config.toml
hidden_size = 192
moe_layers = [0, 1, 2, 3, 4, 5, 6, 7, 8, 9, 10, 11]
norm_eps = 1e-05
positions = "rope"
qk_norm = false
parallel_block = false
lr_head = 0.00502
final_lr_fraction = 0.0
max_steps = 11109
dataset = "wikipedia_en"
Below are experts of layer 5 (counted from 0) of a mixture-of-experts language model. Rows are named router (the router's row for the expert) and show model dimensions 0-191. Each number is 500 + 40 x the weight over its row's rms, rounded and kept within 0 to 999. Numbers have three digits each.
Before each expert's rows: "comes before" lists some tokens at least twice as common just after its tokens as in all text. This comes from a sample of Wikipedia text that the model never trained on. Tokens count by the router's weight.

# expert 39
comes before: ",", " (", "'s", "\n", " and", " was"
router:463533518507488601510450542529484578484507526504484451463530510549509449487570547533530482502481518529603494507566516501455492526443550546527488508469499492501519496549509511515483522445381468540491565406507513453438472530498514434468503529463581504580500509517558501446423490537500546490482553496506571486492573502560550582480536498454518475534484469586453495509515545545527436463514488475476548485523480525534503504509476531521543485465507548500534467531522439530392546505505529476477583534400482529529482450466493505439460489555583480456501470506487529483551492562473536423

# expert 4
comes before: " and", " ", " which", " the", " but", " he"
router:476462506523536547474472498478507514474498453513511462522521540509503392500524530484521412565530517614551478509532582490465528507495486536449403499464530478485545428555429586519441562522502563466572555491527533455406543453462511503485503489488546451587533435523508450439525519449457423450520535557502501511483521456568518535539560552552535496471473508517587458495538472461532527475409482518465503481521455437496508534490455555456472522529459485498540407474430486544521512534514523527475551515402487529501472480527487480522468482486475524477507505528522462484479525455481526501

# expert 58
comes before: " ", " —", " +", " \"", " −", " No"
router:509462466505467517479508553495518514517462539503500491491480566419524451456584605540540483450529507463599547460469543536482498588514565572490428526494493452518572429472478547537519528431478464537489483463473505498539471452552499454457489499504532494571499500496461510497506458500434507530450392467518449480485546524605533512464508505496535539491485442443548514350540499489479560497459474452462527485577553469575537554552509448489527514470436511586554516457502521515500533493494495532470532523461545497498520505515446519497455541513508545553531510488541494505445519499457500524

# expert 47
comes before: "1", "2", "3", "all", "ing", "ed"
router:476516518430472526490459485498508541472502465588496535485443518482448432442484542514512457544566535548497576478482485498444477454464481453543459550525528475491530431490506550458491526511502530503528465477439626539462503506556479538535508547511477528537545555495514530516506554466507477501524489495564557520544531484542526484446572539450486491541417475488490496525568587510561528548437428450439507452562498505464506525508469458456546464413547461514539454549448494521520515513399477549508453478450490482490505504565469545514446537552487513454548501502597409480542531548527525506

# expert 44
comes before: "==", "The", "===", "In", " The", "="
router:490489467500517495468450461532470484453517592503486453537548558392508410557549578480532419579568511522497543518494546521522472563550517541500446472487511504495494490521432486488475510387479579545490482454457489529521522511469489483474516414531512525524478493450514495557548545406499483503516438544468470532540554510519553519448525477453528498468479472533463459502492445477541440461498511464470468477540523514479496509466529512551575471483439475516469521446477516493520518550497456478509531462545473591440556510517387475474482566473493526462478469583469558475498576521460515433

# expert 56
comes before: "–", "6", "5", "4", "3", "8"
router:532464501519530584484508475463503555445511558538498476557522471485496482463494509552514463498473497544480549488503555500451501493503513533517486419488486484575569423492402509555523513528485481484561510478483546545456523503462482464483483429478536490594517552433466473579543470490490489568487544506522531562430495459508526494448603541578443462470363493528472468506513503510463504489453495498493504573520527486508486484473533501527523513490493602480523510466427426509434486554523496554442497475481461497486477515481400521448427506520450499499463416581570530479500484515442492476

# expert 63
comes before: " |", " |\n", "′", ";", "5", "%"
router:442569495521494549472521532549448527424462577524495487525543469465511368509527542512509480487519492584459454428484505506481493497542509478499524448504481440515532497514490584459497502494484461469542503536504543567434515446519470399444474500462476435501481519482542487500526531450429519438538545419576552451393588528522521521518522499428483539441490484556473507486498530529512455488497520502475527529489511462528521534572492506450506497512510500561457498547511431488480562476437516541436558464441432464474479549514453491551494502520502551457537454451469513426475568487487522434

# expert 14
comes before: " |", "%", ".", "0", " |\n", ","
router:452501489497474540447553566521478575398514579494495508524550486481513476452505548528524480520510471543523491468504510493447492484493550450502466556498556462504551455509489537508538533512470482494511565470436591522454488506519495455492497498456498482564528512509456374530469534495493481387455505472587554457442563517515571557428551478429478513482455469538496488461502508501501495509448539443452492552509506470529513542546499517424504441498543531499540459521477473528569524499492524562396504549475406523496463440468465550493485402517534481452530481514584473473471558486509476461

# expert 18
comes before: ",", ".", "\n", ".\n\n", "'s", " of"
router:520451473436416503445434513483555482491556537484468500482574517527476441464578522530547482527515541480486465481508544459408500549499535453508535474496515522538489441522553436571481563533476467516496466464546511557491481482503499430485499535519526507577562540514507516512499513457497453472472481542491538503590425495527561574561523490461405460518497448526411521518476471488552565493513513480512455467506476487544496519529603546549514430485542549461478491476469521531491493483483539595450509570472520617415459481466473497508485545552456437492506435507517496466531439498504483491

# expert 43
comes before: "0", "1", " |", "2", ".", "7"
router:459538454507522545478524496648498606464471566476473533496547458475517449518523545507529449515478453574605564453514474541431508500457537455545509522517485564485515469460511524522515512518458502509537515471494508527438463519440548562474546546512486505560485571478478503516501557489429517508495494506512428474582481511529528602463519562475504473501470479439569530468475457511513571500558460549521418462516488505543535525467473488437550449536537555497532487479493496534515492497520527442457511498489440470477495520481381492488540471515531451471540450524570451475512538494453451449

# expert 13
comes before: ":", "\n", " a", "==\n", " an", "a"
router:493498462529489500513505491501509535416507504529481503532547494483542470490423511495494512444493487489490484480467533501502407503526481486501445514491573471487541412493497530482492556488473505470522423403498467503519585483457487551505415502497493540619476504518515439492575517464533495486451574549458548505526517486565567524582517541499489495527497508566555450439495518468469492495477516492465467500491497522528534388506514507475518454448575547545505477511449538471433506430497521469420637461474500523525584487510472497547472500457523454475598472551465464494450525513560423520

# expert 45
comes before: "-", "|", " of", "c", " as", "vention"
router:464474473546402582474504512517516554410400499472489552551452459524501519509451479529526512547451558537477542506507498506484524522482466614522498423528439525498531504541487546572606530433422533525500560491505498497533509453459500548462516496491542552556474518446533469534495518467516481502460493478470492565517492476478576557490489436431482530499452460505540446418520581472513482466498514533502426576454495516540430445539466506493538443526478510472462508541463471464558528534474467544538559481504492504510464477546475506461471511437509461547458449477562541446534484505471451439

# expert 24
comes before: "|", "-", "5", "4", "3", "7"
router:447471467457487522485428484544526592448451564514506477549539451465545498476469513486486435540516551489558527499484510499471512491553430509462501488476575456527502444515520606520480529516503537468513480498498510487419484489524455501447547496534570508566526450539482529526534515486459512464439491420550490473468517466515496536505544437433521516497450479543426507499446509488497547501545615517484474502573612462533508484554472559450457442484478544515454438506539505533515516540542566443499480473522443499547552396453503542471473509517549461498572451487509466504510573445527433504

# expert 46
comes before: " ", " |", ":", " (", "^{", " /"
router:413494478451480479442503480522471523473449537436542502524526505454504423527538524498509499517545486504468458391527475511481458534469503450515523515459523541514551471510523493522504584494447493515487483460484490494428489476539512560427469446515467564535523463486527525459561511528534490502466503489546529493506415565579532551488531524559407535474520466562524502426503476394497482535522510467440511532510495515456474486592548562562516460491502539501546501537448442489522527583522447544415518501467495465515458458496482581549484495491478450422615496510593483518451542465487493492

# expert 52
comes before: " ", " the", " a", " his", " this", " addition"
router:509487447560515498459499547500561504468518506481507562540563450469477465502489515466452508446522502550461477506496514442488476525451485558417540488483522461517529507415478465491426555485468594477563535482539462492481450564458489431523537544453521566569575475440494450477512518483399512446521483499491439470482459444521613496546515505500414502495502489494498491408497523504487440523512497526459510584589507508510501499539518411447493446467530548500491481543497488506516508481438483556475488495461446500491494454501455533478398543507569507584466523514549440475483539464436502448

# expert 8
comes before: " |", " (", " and", " is", " was", " =\n\n"
router:511457502543540476430529553503492561458460542473450430499569533478490527469535616510540500555539455499424485474557517555418532477560566602600456517489450442532511456516500548491419460524504567539474524475451568515565454541414492487488503463451478505555530500485475461472538487463483523522481467510589462518485525433469520555496569523523530500499440487573454488478503511511447485496564428493511443532530511449559466504500463550446468421484500539499497489466502546517442499481428512533392516526490470514506482432519493504539469504478525472494525487488515494489461554524496510518

# expert 3
comes before: " a", " the", " was", " he", " been", " also"
router:393506477455474557505481477565443559471488520534441406470461509495501432492435472489540478548521453451527480504501500518469506501451505548567421480489625472544539524476436495539462537442395535543546481510535559551518559503464532427476512555479539500505510484517471458471511509404469516525471505479506463487502402591578568462517490534495468553501511481537511516503493537473513491509418474481462485512554480455515490520566496568484489504437434491520489500502458537519504505491502462528505519520494510533423499472501479598438459494525497549492473532556495444463537497450591529488

# expert 10
comes before: " |", " |\n", ".", ";", " —;", "'s"
router:439511490503511526463554524540527564442495522492498525509572516513531478549527519491532490537560443513496486460477487486448472522472529494491484539519576496477549442531518523517486530473473454477521537459495573513448519520537483472476456487467507531592549521527478401567441507509505498416442487479554596425462510459499557576472539530403483504491469468548447515450533520514506453518428511464438499516519467454522493535564514511476500375499552521501495484611500494518582514474464491553390510556478415529495485443528469534478466461508547424442529485514536482484480565513525486488

# expert 17
comes before: " the", " a", " to", " that", " in", " her"
router:469463479520516519449501510494536497499506510482471547441564505482389529510480499488553476558497565461499501455548499524411453571544468463546522463406529554538546441525417506457452541535515581592522548492479520471545596562451467447495504526567535463457451524504527501516587553464384460546480502508506472505546551503531518501445534501507510483593523458483508533494491458471478459487413481543432545488500518495540478532527541620535526456492482531494539550484481517521520521449480498507540514519476466535439483454442470558479504549456496529494482508556468486474461501486554510501

# expert 22
comes before: " of", ",", " and", " in", "'s", "."
router:464517470513518526468547496530492518458522537502433479517514477550566442536544520522518502583564535466497594510544492483412543528512568524511459437472467456537477519542512551542506561512491513505524482378597572483482445510479522489548452446491482512478545447522492528563478536484499481486404522523504494540466490420511498473554549563517455435469421462557524506494553575488554454472440547527494526554490573496510470463490560590475500432450498513600513489477451481549531522506508498574502523497454528516433596475501508536473482510514434502499491519526524513473532480523536470480

# expert 48
comes before: " ", " |", " of", " |\n", " been", "ulations"
router:436504488513489523450533562527533561388502535492484532532544482508507440456491532507504486553522459499502541483473526500457486512481543475519468541515609445509565462501477552486505538476466474513542515493513571531444484526560481511482483472455492499533529496510473399527463517492487495420449510501606606448454533470524573573410544517388447523497459480517454514453514535507516487523476493445455496530503474479534535542561471520449517471511537513499509469489479484527549519481472481554413498559469396527484450392497439516499485442504536459430542477511536483477482579524525486491

# expert 12
comes before: "1", "2", "3", " |\n", "4", "0"
router:483497460537475502471550486541550507489474558514471487467495569500466454505466480443494450610486498497514491340500479498496491565530523477516382504497545485473542393500575509509459509506518472532554490522472492494451523505534470445422553510467502520470588550539478519496463511509456489413503516498446536456428498425515517504554497507488526478521482479576487508436505522556537528506460461473484511465546534501525512506549456481478475540487535501511600501550527462502572483518469564523497552426509424547521536446449443523434533404494486493504524473519556503458453448533508470464

# expert 32
comes before: " the", " a", " century", " his", " an", "Z"
router:475548548473504495510475523529498532484456471514465542551543537460528442526464493502560477530481551507535524493480493488443513506435559543471550467489547425476524456457429563510496478460512524530487489459525450561496478463489475497471473550471522485541608463516465459570474508479480470397493556483475486473498469544531570559441554505427528520534439477523534530437435517569469516441436467517483519514516488499600514433550480580452511446459477547490521433533461462506554539492528585483390499506434431578437493494434491505488477457447500465466529508497529517496480481470522479431

# expert 21
comes before: "1", "2", " The", " He", " In", "3"
router:528548452484464444492495464532546540495531567555506447550470563516526480496470559499511433566456517459528487513501520564462473563489495554495424450469455553449485537511525447492541469555451528556506441452572567479462565499513502541435492540521547371440480513418510454494485497451441455503502525530580481535481527496527527502470605534494563460527490491555460494480487490497484495474481497472447469523624497515496517462522448458476472541502531542520457461492479498549479514527421520483464476427487553549486505427514449503510500523482493513488499437528525412446549530483419500484

# expert 31
comes before: " the", " of", " least", " a", "hens", " B"
router:438527521477464574447556531489567556424531471525485570506582533574510493511467593520489501528487487431517525431436515488411502514510500477488472564486571525580548471558514471484490531455458476513539412466553541492465509531503484455464521524540525514529526501511452492560466483548512513509396529457513521497567514493498512537486534509416490479523464449522520506486516445525530554519400473464429482475527456514502496461521477534461461426441512569526524525507424485560528493463470493532436508562485451582465500441547469508461424431458551429508524494495528517511492533500482498466

# expert 1
comes before: " |", " |\n", ")", ")\n", "%", "-"
router:463533499483477522456539570524520563409502559478496504524550491496504458460490558489518491531514503506502514457483507511445479516531535468495483525505576479492559462522515538479550522490477484508504550486475612479464491501522491475442477455446513506547523502498472409571443535496488496423458504501571601466465552463527585565419554522390462509478451467563454508467506497506521475483465528447462478535507493465517510499538488523462499408508543510482490467542475494517540519501485499590409503544436398539495457438489462533486470424533574407430535492526551490468511569499475505494

# expert 23
comes before: "9", "8", "0", "2", "1", "7"
router:357545461515498515475498548494510543507533550605498447512475476531527489567501532532497399534476557569575562473449509537456500475514497564489417504524427468465508430527494528481393494463466502504489486425504471483485491541414520503486494533487509457522513554453455519463536522457451488420489538548475509515537467455481582502483548466497538499533516419487453522479541469505437529463517566547503528469529544446549543484522515505492527453549518564493440545548503482588482485562500463496440548467447448490518511423518518511492484464481516484502586479499512539493542489484481444479

# expert 6
comes before: " |", ")", "O", "S", "_{", "M"
router:511425478457496530548603464468488555497543551528487484476559480536510474475505503516514489551515527523464506492495598465470473531507525540512501529481556400497551448560465559534505517451441483538499553396481542557459466556491532471526458515472511485556542524475455456518454533492443484398493460446517565461447545506486507551456536580473490507511454503516573539455480491461489528430484488519460508586512486456428587469517494514535503428514516483469525595462491488556496493456491491516411434500474480519415551468516417547470500504504489513466513470512506458529465473550485467435

# expert 50
comes before: " ", " \"", " •", " List", " The", " Born"
router:460491450512498538476458443593449560548515512554472524596477464535500545505427477487512466500517482477494463533490482496472513530546520523533475501400441454547507498538529455509535497466471518501495551507561505514429487449557493548459522539503521465480533465397489474523549578502457451477511452491455556477495483509521503550488607476561408502474466450443492524477526490554474506529522509400493433484611489431515486455545459589461492446548543422508543497530516493548502517524476520531427520492474539470456513431504494519506472539563478469501495520511578508453590502491518457485

# expert 15
comes before: "0", "5", "6", "7", "4", "8"
router:460503504511502523448526544545503550386512530501498518509532506514513486502479511507514472525516494562489472452501491490422479531545574472468480522513577470479591462502493535498496534485482495500549530474483591510439478563516489480460465499443492501526536493504456404592473542510486495415453534474575597423491520484515597587440528541416495504486466466544484517456524545507541458512478540474459476511493476459528513543541472519448520420516538522486527485537487477512584519474474504523397504544450393523501471413473452524508471468476554430441533470509550465486504578502504505486

# expert 57
comes before: " be", " the", " not", " have", " a", " been"
router:505405485522494520536517462560494518458442584518512496513444534534526486478449518508480455475463480592497481521475543518479487500478541471519495484465589474526513414531470463476554499503414490497516420487584481492422500445492518477474449547474511510515557496527499449548570514492480504494468451440537552519483571500487582489489516558521547561510478484573451440478513507444539476409535425488462551541534537433482473494489600509490516453490539474552534463599495459558524527542448423484489539512465516539464493453489502523507482461546563457472527495496578528483436585499465513515

# expert 27
comes before: " of", ",", " and", " in", ".", ".\n\n"
router:400431480492432533497484530511528457538505521485457484472534428526486482472625491482589521616521496471503487464457539497437500513502484476482475492451420450540535428510450536484485519541496494567543516551536561451456559496397510469482490510485524461547530457526506468501539542469513382516472465524505508544488516490504522486507500493496485386471492440526490543493499483493490533528508534515415525531479519509544489509567586546449487549488572573523510481497521538519443567481487460609491492466518520533518470457491430503472509468519560467444537465512491484456432467512466485459

# expert 51
comes before: "9", "8", "7", "6", ".", "5"
router:484571536609482547411475438600505533518517506498495448567522522527538498466498536523508423485537486559518528437436541452503510488491523554528481479487562517509536485578514446466470523500512494495499565530447523553456498421517519460494485612511464512533511496452472409543545498533524471490489590485564482501484482526469556497459535485491451508502490509540501457466570484455472517510482571571504484515477488542510537530545538499523490439450535573551555462541481473536530514531499444569403488514482420475483479481468471492432476436461425505488492437484566477459501536543563520505

# expert 62
comes before: ",", " (", "\n", " and", "\n\n", " de"
router:504532497557442448490558458514454530431514502442497510453530498562437429419588467454548464506467506470520483500444486526406458498488507556437496523496495508517498465546493528504470525505455492505529552469446562469427516589544505567501472483416505470472494534543455439536507514448467524507475532567469520444458537488519553544536544504439509475464442428545512471526516511459463553501467526510466497446544503488563434458482483472488582475483432498549462480595464486540491480470540501598419446507432488514521548453525519549463513558491537529445521447539471479485488472463470472538

# expert 9
comes before: " the", " a", " his", " their", " its", " an"
router:502453509510479524450505455599440503524471473531388474481523536522565490501457503501557503470489502536452489501444526500499465476513542520489460564443469531530490461501525552518471515471485610509558530536524452526493533505479526498510392483493562505462455488474457539494543535435436442497478537493487539505516468495523522483447554419477423555517454450547548516508590456501469460386534475476439455552540493513527496498523411590486517458521450584497515512474497515535485566492459512550486475495494476516511607587432470530464456518469469505453483527541479457463490452457512521486

# expert 41
comes before: " of", "s", "ing", ",", " in", " to"
router:428467458473428471443531484530531495478479479484473426595529457499457485425534531530522491595546529466491506431489547521467479568485555451477503528461462462526546485511485531507525521492467492540556569500495535516485551436518508548519519495504602520535554507512478469615471502435546464541466487519433529539544521444481579573534495519497457402587504437543499545484491541546481507504518553504404529538465479508507507516528559526496516513439562511495463546536486477511501548471458490580512531534484482541428468502503449567450526423497539424476506511511518477474421502490489496491

# expert 53
comes before: "2", "1", "ong", "ife", "ift", "ights"
router:410527484458418475493536513479585579489494583536502496530536521523481437471440535558492452489492468517461553476466529476484500542505516519404477538481532597473590439440506528553511514493490497563505501470462587497451434512492535470482468456477444514489547542470471500531549519504517490411485552437560499534494517461461504556555545508456430516460514483563492490478525467473521453417499508482413492554507535393566448544474472496496489551527500484470516530494516504494515497509484507541454564540442482496492493419555457434494472437510477463506540501452570464524538505461439525479

# expert 36
comes before: " |", ":", " |\n", "\n", " in", " League"
router:490407508458505510481472495508576528428464555459511504518584478492495443497587520503525512551540513464505525440563482483477466491435549452479533516486509486517490443443509527528580532501469549590494534547485525456516478516460533477481506463497504416549529530475509568513478521494516503520420484523462489483541486499453512506508534514536471447621517480469581474493437555475553483541452475570530493495540466502484496489482525530489521514448468552585523472444527421568545517496492482490441535451411465518464524469509461504515523515463595542476567468481541525450409559471450429439

# expert 25
comes before: "1", "2", "8", "6", "7", "on"
router:456537487523499475529554539562523588476468600536469509553552508566522510486554624528484493536461486508466498462527463472453511571524514505482472519499496440521510511498488450470436488438462490476547462490468515475406490489545488498466428467577457560528515487486346465434538469504419510524529551447459521460506519514517563529550494557545522453479415481450537467449505503458438444534384517453483523513463475497518481499482500479518488514508504500525485493491522453532504555559492550488459498520516526477453495461496493592517496453554559521498536489508529459492580562465523488467

# expert 7
comes before: " |", ",", " (", " |\n", "\n", ";"
router:452531502497485537448539543506523561381498535477486499507556526539527460489501524492518480537509444501520505476502493505459484524513524441512480558503572500502559458527508537502518538492480469516539529481495587485422489480523494492499482480460508482576497522510475396535467527501507477382462456511543616448487544463509584578438546492383447492486451466511434495477509501505519460497495486459453490520509470466521498530560489519456524417514534512487487487536502498534567501479483494574413501544453396522493458399507460517482480411514546432446545482532541501478490593500510489493

# expert 38
comes before: "0", "5", "9", "4", "3", "6"
router:430504489503486491535515546534500576485529467612500517526561482513501507515542468504496484493572483554460512431472514516549523504515431466527467482493488493475574476527539558495504481493443455535522470482471522532558492500449496461527503462471503410568555542498416480471524540511416504465541452428520486517524522523459522501460601527451464392459528446501508540463509495506559524533526520530470521469519459429564414537498516513509542503419548525464495555532498488548525507580456573506466555458523427495506473418553503517477465475512472577497537420529568448440451525483546506516

# expert 20
comes before: " the", " ", " |", " a", " to", " —;"
router:475523499521480549489477468605484527417508586532524461514503462500557415445479438517527449511544547488485533525478529485496434556490482429532510510516516513496523506530493511537537513565472475500519610546520510451510529561511488417451469455487459500500541540473513439488474576455446445478398497427489560554543559538500533556505499476456556510470491473533480516458456451530466527506453556481443476524536502521508567501552473447460502477464490490529536559489442521578444516500508537559455535554443414536516496438548480486483495484560544447470552487527556543507548545480565484457

# expert 49
comes before: " by", " to", " in", " on", " as", " with"
router:351498445505481495487431519557461487449529547565539514469520582417449494533583505587501495496502504565488505460512478545457531577570499431489495467520493510490525467526546512516534552503511554578513456433564538523499543571463544512496434479435503499493514499468449463501494524479519462431434543469476502520487491516499559567373560466549507541512503517478535488486544446483476538470525508512515479558483576453568481487497529507469495464539464468554446519557463523485511488479474471497522505479483481492460471493508491546453489473471468519412467489505577466482425575463506474456

# expert 40
comes before: "1", "2", "3", "born", "4", "5"
router:491497485516474526521517544540473475484523519496482517556507466551427431477438579494490425524467497544535548531530494485451531485507512483493456514449493434489614456535468512510452518480538485507469469543453512499452530549547500536440520516486471425558466522478528460455505520446423449447408494446523537485520459443495528532493475549402441509435506522578482526386451454488534467503475587464510483449503464414514485412545500520473493422473496477489524530552517504504506512582459498447459527530490470509456494504559465507465512460532492442436511503512591525423449481513469451518